Experts of a small language model: 12 layers, 32 experts in each of 11 layers.
Below are experts of layer 5 (counted from 0) of a mixture-of-experts language model. Rows are named router (the router's row for the expert) and show model dimensions 0-127. Each number is 128 + 32 x the weight over its row's rms, rounded and kept within 0 to 255. Numbers have three digits each.
After each expert's rows: a language model's description of what the expert responds to. This comes from a sample of Wikipedia text that the model never trained on.

# expert 1
router:106075126126146118114093129155112160096110107123162134116074117075098115194091102151111088108104107105181170122022177113159081072092159055160182122105077169165095183103084157127141142159120131145135139140138142061153145142134132149079145097114126136166123123098118153100157122123090138113148140110155175150065110082125116174146124076129141130086117149116084123144165206091096122180105
It responds to: Leading digits in tables

# expert 17
router:145109158128118085153057138122108137129100056159125158138135188131067108150093122130122126102134123146113121165088175126154155152082068125169206187103105149122136094077137168181148180191152175146112169157126170095063092142143121122083175121109133138179134147145154159090139151119115143119116144155158161175091115100148038140100117063157104169125166127106084127157157138081129138140165
It responds to: Relative pronouns, auxiliaries

# expert 5
router:116113116072131119153120147130121211128130035140135205168112149114086112149115088117128113110124151129143134156066138166123107083157140091135164170089077126152134156067148145129098155147155177148103117130108137086123064159095154139093164076164129135203090125162133171090119177093097093149106181189195151143128104123173068142166142111107140147122110160121096130095165120100136065137157
It responds to: Surname mid-pieces

# expert 10
router:092088125079111115115058145120126158115154123173171126124057121106109105186118102165162174133114094168178137146101207108113135155130115113155191136122109173165146136060111120138109178143107173187180121113164147065088118188153165168174141113154133155154132143135170162149135150081092105183124174131105161203145184081136112128139172089106100126144162138135100111125154120142084116139173
It responds to: Taxonomy and species names

# expert 14
router:103053118110087126108120131138084205171107100144201167114120169063120092155112108119125145114147168136144136193089150178171119147156130089161177122126107131125144123116096135152095145122144122168080097089166144117125116114162126160099148113145159144144079085119123161132150175100165108112123210171146145142041116115155085123138127069173069196102143139119091175173130185113116094166135
It responds to: Proper-name words

# expert 31
router:096075166122135105093122159131075159165136069210153137125062126104094085140086142173132139150139095104153153107094142105143098101090111086139166136123069168141155120042102121153088151120153127133114170147155121077134134153084107139096168062126148155198084105129176150096112160089126106150144140168151144171067144114174091132119156123151104166153126151100087137167180158117080128186170
It responds to: Ordinals and counting words

# expert 18
router:104020166106132145103091147143086129124112109179114176137099166116099075147059123139150156124171136131137136166088138129138121078122077103122141104131097160220142144097129094186117180127112169148128177112151123114091079154121129147122164113147126138173127083159177138058122177094112102100125136194183192170122170068146088122133155113112123168118163160091098131142165117129088141151140
It responds to: Articles and quantifiers

# expert 11
router:132122085097092130140097181105138119145131101152160176152095133104127125129130127128113177141115134158108172148000155157144137095113131121122186169097088153137096105107092105178120137168100129185099126100123126109126107169124150215115153130111149175116131111184117209072129186082119120134092187146152163133129147128162081108180101132148092152100179134101084142151170128114096067145178
It responds to: Word-internal fragments

# expert 30
router:138065106117137114095072136089128182117140096142150164146077152103106080151143126103106146150155113156134133103055179187180084139126095091107164177058079111166128125054132100153104128163129120134097125142135125113125092121136177213120176111156157138137095132167128165108136178114120094098162165169159164163067126109156063146153169131121086163125129158092101134136185122065128096163112
It responds to: Capital-letter abbreviations

# expert 27
router:097109121114098109115119176131114170173122121150151185119113144083124089167132125150122159131149181186151170172118194119147133152144088087177139178084116122141104138090080088156058128128124116146109116108187153070132118121104210154112145111118145107172133081130146140117133198102117129119152176189162139141091172126159106134181162141116111234134123119120093152150171145047117097133159
It responds to: Proper-name modifiers

# expert 2
router:110106114157109142096127124097126122154114094130129210162076138120095109192110118111135132108126170173175152163100110162128115143132097038160181152142105127160149154100080133119105207184119147113102192080134176062115088124093128188162134093178169169139130146136127158128132169111095123156142162145186165148108105121177055115176158119154128185143111133116101104122155125121092095194135
It responds to: Non-Latin script bytes

# expert 29
router:155106151149121116134086128132127151132145089141144185153116153143099130147100090110152120100111147150171178143068134147164078088112131035152176172102126158161153123066092141173091127154148190096077131063138172072090079129109135152088152125163172149136100103139132155115124201093096089133135156158161150139129101112185070116147134098115070177093146185159086150171129123111104088171147
It responds to: Foreign word pieces